{
  "n_experts": 48,
  "routed_scale": 1.0,
  "lr_router": 0.000951,
  "num_attention_heads": 10,
  "num_key_value_heads": 2,
  "head_dim": 32,
  "norm_eps": 1e-05,
  "rope_fraction": 0.25,
  "qk_norm": true,
  "init_std_qkv": 0.0192,
  "init_std_down": 0.0,
  "beta1": 0.93,
  "decay_shape": "linear"
}
Below are experts of layer 5 (counted from 0) of a mixture-of-experts language model. Rows are named router (the router's row for the expert), down (a neuron's output weights, with its number) and show model dimensions 192-255. Each number is 128 + 24 x the weight over its row's rms, rounded and kept within 0 to 255. Numbers have three digits each.
Before each expert's rows: "raises" lists some tokens whose logits its average output raises strongly, later layers aside. This comes from a sample of Wikipedia text that the model never trained on.

# expert 8
raises: " the", " a", " its", " his"
router:136102124069112122156133173145151167131116107158106147133110137137136126091130123138122105145142153126164143135084138130162097174116144079122118178158116118143094152111071148161127147129129114
down0:152128151139065119105138127103116078132113102136104129135144096143127121151099122134128156115132115149108091154084126121141141118128145132097119155082130136161071099114132120138157106134149136
down1:114115131099137141142125125111109159153094152121088123080129106137112106159147149124175124100149120131125141113127132157122156153149081143112142155148100117113118149110074173183141145122084130
down2:123128154105088107118132129126114153125106123118121087126102117098132111123136118116084070123125132109103131205112121101076153117134078139141078139111125145125138151134156157166133138151116127
down3:135115102137089136132147098144142108108095183163090123095132110137115130129103090101145105195131154129114144092096121116124138162170154132093125150090123146087145153140085177130150145155153116
down4:144101134111187099141140130113120095107099148083095154140184144118137152091123146177123106158138107135170114116168136145121162088122161165115143145101131148122159109151124104171114113150114121
down5:165152126118127128096118104137169094105164152128087133130157159132112146100149137114119139089142141172127101116067091146163085126095107149105143115093132112161111118089167133139125141097115129
down6:179145122117194121111105117092119123111085153137111121088114137136123107096179113156118136118159142116097118095134102122112147111091135132146127135168138122143146145127118136110123120109162159
down7:122116128142102123118147109130163169091138119125118166106133101151110130150136135101138123136093148148126121155100104145144112080157110102163121105081124138148148182137114127135126167144139075
down8:080123122102122127121128132180125129179160153118118094102129114124133134175106120127124140130114083119177131127088121143101120140111103139134133165131138141107106125098165127078101127140096117
down9:105123117109115127136109150133119147186139134142116131098117092123144124173147125148138095118134148146134126146139114101140186165143139122144148151091116086140107118120132123161116152157134139
down10:136161085130151114117085168099143124082158136133131128112120128077110129161137115137124161097117119146134097088110127122121115080156146072145156167131158104158090131124149145123106114144133101
down11:145125112154107144119153170118137117156113112145161128087106138159137109103138113127150139114087095140111149110109139156115119126121128136115105093147126117096140118137135097125139157166125094
down12:058117120072134124143136150119110135131153188138112119130171172116126152102108130121168142151110172062099154139148131125138136161120152167146122119124088154109121099150153154120148158106138120
down13:125171135114110105153134144128152137120084108141133139124137110148162109143131116120178132135134136087093113106130097131109159115131109136120162121142094112128095118146140169134147144143138134
down14:147155142139143102177103088141149129106130166160147135141127125150112096114113181137168118157146110124148163085092184131161162091091140139115106168113115119129047121146129128097118105116120140
down15:169183135123099104121146124084108192101129149154123138079175094130119161091145126114101132124126135106110123122109120145136125116082187122107174123133114132152149107123122132117146123082159182
down16:102134171107144137102156102132103149096137108098118132108095081116124089111179147122142109105128129158130100131128152121120122117139163104111129154093125118082125079146086143139159126133099138
down17:122143133123136135144131083132137152118149109129131129084117134130139150063164115149138144089145102107161129145106189142132142133073154097125144121108105172146112140138147097163117135163156143
down18:146107127080140131105138189106096148082140134109126137104132182118097136144131077142099125121141137134136127139078147151165129101145185132137169138118079106129116156151153103195156096129144097
down19:090155135139098108082140101138167150127123117107083150095101143127160118128145111089156163160110109110127141127133121137130139087183092109108142127104137109150156133134127135116124122110136092
down20:125140138147176125153129134077123151119106158158131104073124142147089122114138096128179144119125131128114132127151129133138122130119122148125175122172161133096135131130108139119151120095138112
down21:087150120113127096170133176125135138167143119088122134125110149121125143101158146118119150135146089176175105195130105119149131130154142147126145131156111182162112122144156155146130120142152091
down22:129142130147151107063132114131176164114099126134098161146107133118145149112152112159148130138151156157112120108106095145099112083171130123140073160137127119149134099152141145116139138122114113
down23:136110149130152152092084112114092116162089143055166137154088127120124149129127161112150131091156102095126135130128115117111141134139111104092120104154160105141147117118083112116111123140112094
down24:143115177116137154131147131118149141113162072129151133186123113120122100119133163120125121150168138110092134161157107117105091097089120124131131142121152137141164103107089121110155085135150160
down25:102205156115140104116156119155115155103125075121116142156129130133156142109111136096152169097108147122146120126145086119114109155082142096097128100124119118153100096118105145099122094123112150
down26:154161140095140149102136132145121113154141090123106124104157100155134143159112133087117041126118153122076134130145153113125116133070134127121146117151123125141153125152142134124132132110097133
down27:132140120115133166119127133128138129132134129093115159121134113147128144104077096098144144194100149123113057127110123174159133153128162119156086154129142100099165103149152126146133121140119135
down28:120139116121102157138133119093128146121097141139094127140099102138129097123120097191167164135111092163121138173145139155138132130070101149100159136104111153138144138143114112108121185133131121
down29:147073113136151127125115166135099110108122101183121174110143141110170136108139131143124079140117142143108110142125123154126125123102135122127161076107153125132106108088117128109122126131068137
down30:151111154113137170108153145116144132132122148156092079101132103079115100098159129135156097142129108126149106144134168166096173120161146155184140116125107071110118153150137129115129103099111166
down31:129146139136147129130120140092152151120147140100128077148160096093174134154125110132084146094184119152138149146047138112155088109148124162137140122206109103138103120157144134114182168150091153
down32:135111109123117121129152123080141103150134135112138145131097147152138127140158167160125120093109140164130067158149109182089180198070131150137116160084142111149129164129116109091087095125120136
down33:141140129132136153151097100134139174116126158135115157197125123113075126153145125115167111137100147133096147154132137130127149130150132123134193109079178159174086138124146158108123187134134136
down34:129136144113091104139080110122140127126111110108102140123118160115089149117138108115144067153160148160138121170153145130121092112115137115146125150148160133143120146155121110131129157093156129
down35:100135128125126133136177138149079134153147180123114124111131184134113172071132135114101085160106136120132149158158112175136135129113123148144156143149110141106127148114165131179126113118161142
down36:132146111147100151118151135122104161105150116161115126118109146126119180116075125121132128135173146152115089131155101120128109107131154096133149121156109159137087139138098143109089092123142109
down37:135127107108185113101121105135112179136160148119152082089092135124130118141124114167102098126147140126163123123084131154094119133105092100167127107124119110144151126106145117143147125101054104
down38:114090097111125084146143173170088154104130137139166125102122107136107125147081095123099104120150128147095117116077163133153116151180091116129111088130155115110144108104121144102194128113173110
down39:147157103129118163123141152143116124128131108110120081175148106092121153121121146173114141093138162137130111102151154108150082115119169116130145173157105152132150164137185140099073138130119138
down40:137153108119183115152152170126117151121089110179135115138101109114159112083089146102131132132141143167121132152109102145091137156149112150128171136127156144153155096136126110096112116144115130
down41:158132142127114149138155122128121124125104150115127100114152146146123118149125154147149158117186137122095130143103167149103127109146126143143147122123126107112123158111126111117135132147184167
down42:084104095102119140167105071123144152118151105140110115111118165135136103088207095109158164125113164138159156106065167117135143164114130167149101175124135129125155118115150110132172174125140142
down43:138086116163145169112095144117108113087141165153095117138121153102124080058127150128135163141132108110147139106146152129160099118151167154140092134127155137122142097148111147102091116119137118
down44:163146097127111130130091146108141159099151127113084117112133095114158170099165178125116105142161171121108136136143089151071066111145135141172101137099123153149134122111131128119143107145163115
down45:164133163119113095122080116118139157132125124120158151090125136098079182140128151141137094124153093114110126127106098129137133125096126133100109129092120113145140117109092183129110097129113096
down46:151108140125159115143139174157183125163122115105133144059176089126106159121120137156117111144107138105136147154104107161132117146138136104129117133128146101134084121084112140118117121122121166
down47:158136124133145160132107105120133119147137123106094121091120127136124160125140145145100083125139103145132150094165135146108165087135119094126110173134133160066160136135105147119129128132127113
down48:104099122168126149121166106138110097094123124113135144127165120139125168143129134129136128129107135096137104156168139151080180131157097151088178122138134124182119124139135148153141142114116109
down49:112119150109112150123121103115148116160151156117145099179087125153135116134104140134148142163138146152118131102155115135124077113104161172082153107147139109133117148098106143139133143127131114
down50:135108106095084119126119115094139084143093157157137160132101113146117110112089130159128101121118084084181177123160140117144156121143146125139114123114168125116119097133113151136136135149113133
down51:128133110157118119143088145090092125094130106097126171149145097135104084100105141132139106157147121116095118157076104085160118146150117137068155126116106094140138149115128144103161129124132067
down52:129131115099109081128140166129101124088154131131114114114111139158134079126093138123128114106098127169128099087112117128142122180151125116173120135138138108152139125116149155157127104073140110
down53:138112125102134114114142141159117121085138105140129146117162124093114094131097147156163142150129112110161167149134117118093109156144117184137144110113115115144125125143143124107106139093142108
down54:132116119147141150136153140112098120139125134158104070133130108142132074113143144138154107086116123112143126105100111109168137113160133123124108156119098136141132148110154133129096149101146102
down55:130162164133115107101158123116145147161151164133120089141134117145141101068140122132148157140130159107129097126111118118160098142198166132121108125096140121118101161142130150153126102128113088
down56:140112138106109134172142154154136182120116150135097123198089108144135118111157100130130084144122130143155099150121103128159100115155129124158127152102152099148124107119104108129132136151127097
down57:114152090146106127151119077138111087141094078157153124099133158178154126154137114122157092092126118159149113102136164143171132135097123090136106134113129127138134140131145129100166126188120112
down58:054103090147111106151107086126072167105172141092150113093146126134104147117112097139085116118132140101120124089129100156176153149129137129157146126137111092121106180124116136126150133171150100
down59:151119130063068082149141166119127131104115147160116122090114104175119141097147107120146106100133176082142128131123163124146148125114131119160150121124147142151127133145131085148102121126108142
down60:146161115124142122101140124145143107094138110072117096191147111131144088134159111114135156132102169139143110127157151127162128107118136076091101118135099132131127163108101167149118154137118162
down61:108135104118147138108126127162151139088095142191107162120114146131149129108125115111112150084101113158121118146182138151165135163090141165164094078106148131144104136121139150130094134104130116
down62:129127120145120119127128090136154145168148135132136129018127156109111119136095113149113129131128116090142123089104129105092102151121116093129111158109109110099068111130096089101154099156133099
down63:135186149124075166156139123119138129091138111156118164058129105119102143077138135132087137128137145128152151122141105146126110180137104124159100122131110137127115148112154083086127122184118131
down64:157132134088109129158177155128125107186153119140149119051139113124140116121138148118163105105094076098103079138154132105105125159148123088138123157130090145098123151091146119124137121151101099
down65:120119146105099121115113129122105139126125116177096130112150125210114129142162138083091142115135111118107137101098129130140136151099164113119122080105114146137138113128109152134139126127155128
down66:146104141119159160101131113098102154120117154138110133181120133163157132115143139156075135124122111103133159138200155147125128106119082142125124137139146109168158142124118135112135114138124124
down67:078115123135139095112122156081122140145167108116141155092132146113147109131124164148121131131157114097124117121098070146134082122133124111100164162158155146121137111108159128116135139135117108
down68:121127140136109179161132128151167156126150151124104133167087155119160132141165091139134115182140166126119127137113127143130134104142206151083104142138125074131105138187123138123169116139151119
down69:134111093146136130153133158117096108145102125137123137116109123130128163171116131125177107145169122124113107122092123146124139147149119179155141155094125124110158126134110102118121136132107189
down70:128128181113124169132152125153113139144149075160112161133123135134139150164123127161166165129092089117094129092162124086124159126101117202156112155151156106141077128165105155123153124206157087
down71:100148150111140169147108145134155128102117092111159122110146148133130058144125103128141110144136137165139101101106151163107125175176091136134120164132149122153109143170148145129140144135084141
down72:120094146148156095155122149125103121133176090156106119143147102123083152106167122158158083063149122120179131120128106165129146150108140136152122122093141131129160158110098155116118118106131132
down73:114159094151100138125117154129124153147142124140179145127131106138132143143215119138134126107134120140151145081101111110167119132111096160114151103155157143111106147085106114086111082137112156
down74:126150098118185149094144128088131120114137107132115135135085088114112117137135113136123119112109163139160130148160160133102132135101137130127129130118111151090096120124153115151141110132133104
down75:133113125183090093134094169082139093106155136072124155052126134119113132107150126141144147136097137139109156145146126137093115172166136131121170109105100140098112113130170118135179115125098106
down76:127115118148109157146107102118146122123125129109099135126106131140109146122176109108146145138104167111172161171100117108091102118164130142151088130093139107105147112118144141126126105102137136
down77:135106128139114098145144120157089170167114180142168155093103154165155131109091122108092101124132138156128170129128140116146058080119110155139149117146116161109144136136087132123099163117154093
down78:121133099135147109147137169148116156121132125122117148149127155114128140124110124083142124158147142154099136126100123104116105110130120141131134110137154163101113137141117151143122114112112154
down79:150104136102151119121136147133102122153129166125116121089115146115176108171154152096154140091114125157116168137149155097146102125159100134151161119080161198152147128133169088137125121094116107
down80:152151141114119124120125130135172107149149162109156120112151137113090136125115098142114136133100107176128116205095113112128148110189099152162111130160080134105115145121069143164140150126130129
down81:092104153091114173156140134143129172137179112105142113106156136114116111129111118149143084130130123137093150154140127127129131195184129181127087116149139120153159127111143131155120128170159168
down82:117154135108139114132147100124135135111148141169185108136109135107210130140097117143113096158131137172097173106122139096128137145127141116086097138082133152120162110140096108131094116137142138
down83:122101160117066142131080117091113105108116122126159135182109132148117124137094093147147141095086102114154106111153124125098140101141141108103167123163131100093137132169109108095151132152142195
down84:151115110158148130068165144064125133127085133187167145155166083140129107119140132105154141101111075160165131124100102171126147132138100189140174123100135126157111122115135134111126164122120144
down85:084094099095183115138161154153142168115096117150100133143125114099110090165141142206122149116147133165129090137118130146105115123089113104191112093118149112101170138099130116123177162146107090
down86:127136129127083120138110132115103085115146168133110158144122118079123154123118180099136131096133178130124141147130164087106126127159099156123158111118119100142120152140159151118122110071128128
down87:121127191149116092130163141155131155106111178150115152156131137114099122119110114082113128139124126120130116143134107132136119165141133186108077138110134126131122145114109135167141117119168130
down88:134103108136136144102109151116191160117134096184134155124164131138123121116142101162101120127134096120133096117150168127179169152113090138115106148149107127097110105130095081153158124105122140
down89:140131101105119139127140120148125108121109093176151143073162131093117128078152120164143133158146111174148125121169115104139113129087142126128153150148138152150140139122132158098141114148105089
down90:150130157105116133128176061127075119122127142168135113156111134156102098099155121152095107094145108111130124126109104149133065106150137140110122124092147154109161133140125138118122125135159125
down91:133154123108143117114106117148141125142110164136126194110119108104134166114113100110134147154137142140112127111141126152100141098096131075084179090148096138138098121091127133118146100141139132
down92:125122114123110112135124126136114110110148121090150091156118097099171136128052128099144111088139124135115103128115136098101136144086140150102156108109105168151094138187150132085126111106133109
down93:111149128129096111119107124112138135140181151117114139117127110143112129126125142106133122168100103150115093171122122146140163136150115159125089101142106158119151152087127172164115121117138103
down94:135159118120098087106163124149116135085170097119122121079168141123068122154113111105147148110114140149152138120185106122150090134124138138134099148181120090129103139129121150115116131120127073
down95:117121116131087136110133152105143124109121115140121080140128108148131134128089169131121087097124103145162162106144148157152142113131113142108177129109151131120126113105129147123106173167162073
down96:140119081143108148112090100134137089097096104173132101120154178145132125120158094109053135124130122073194112130115119099147201132161101090103123113130109100128146129106103136096130124111117139
down97:110097148108114124141089097159147149096120107108161150082136064128150088148138104136120113104093125163149101151122110077093180124169120112097125067151151167141173124135121110157110137155134146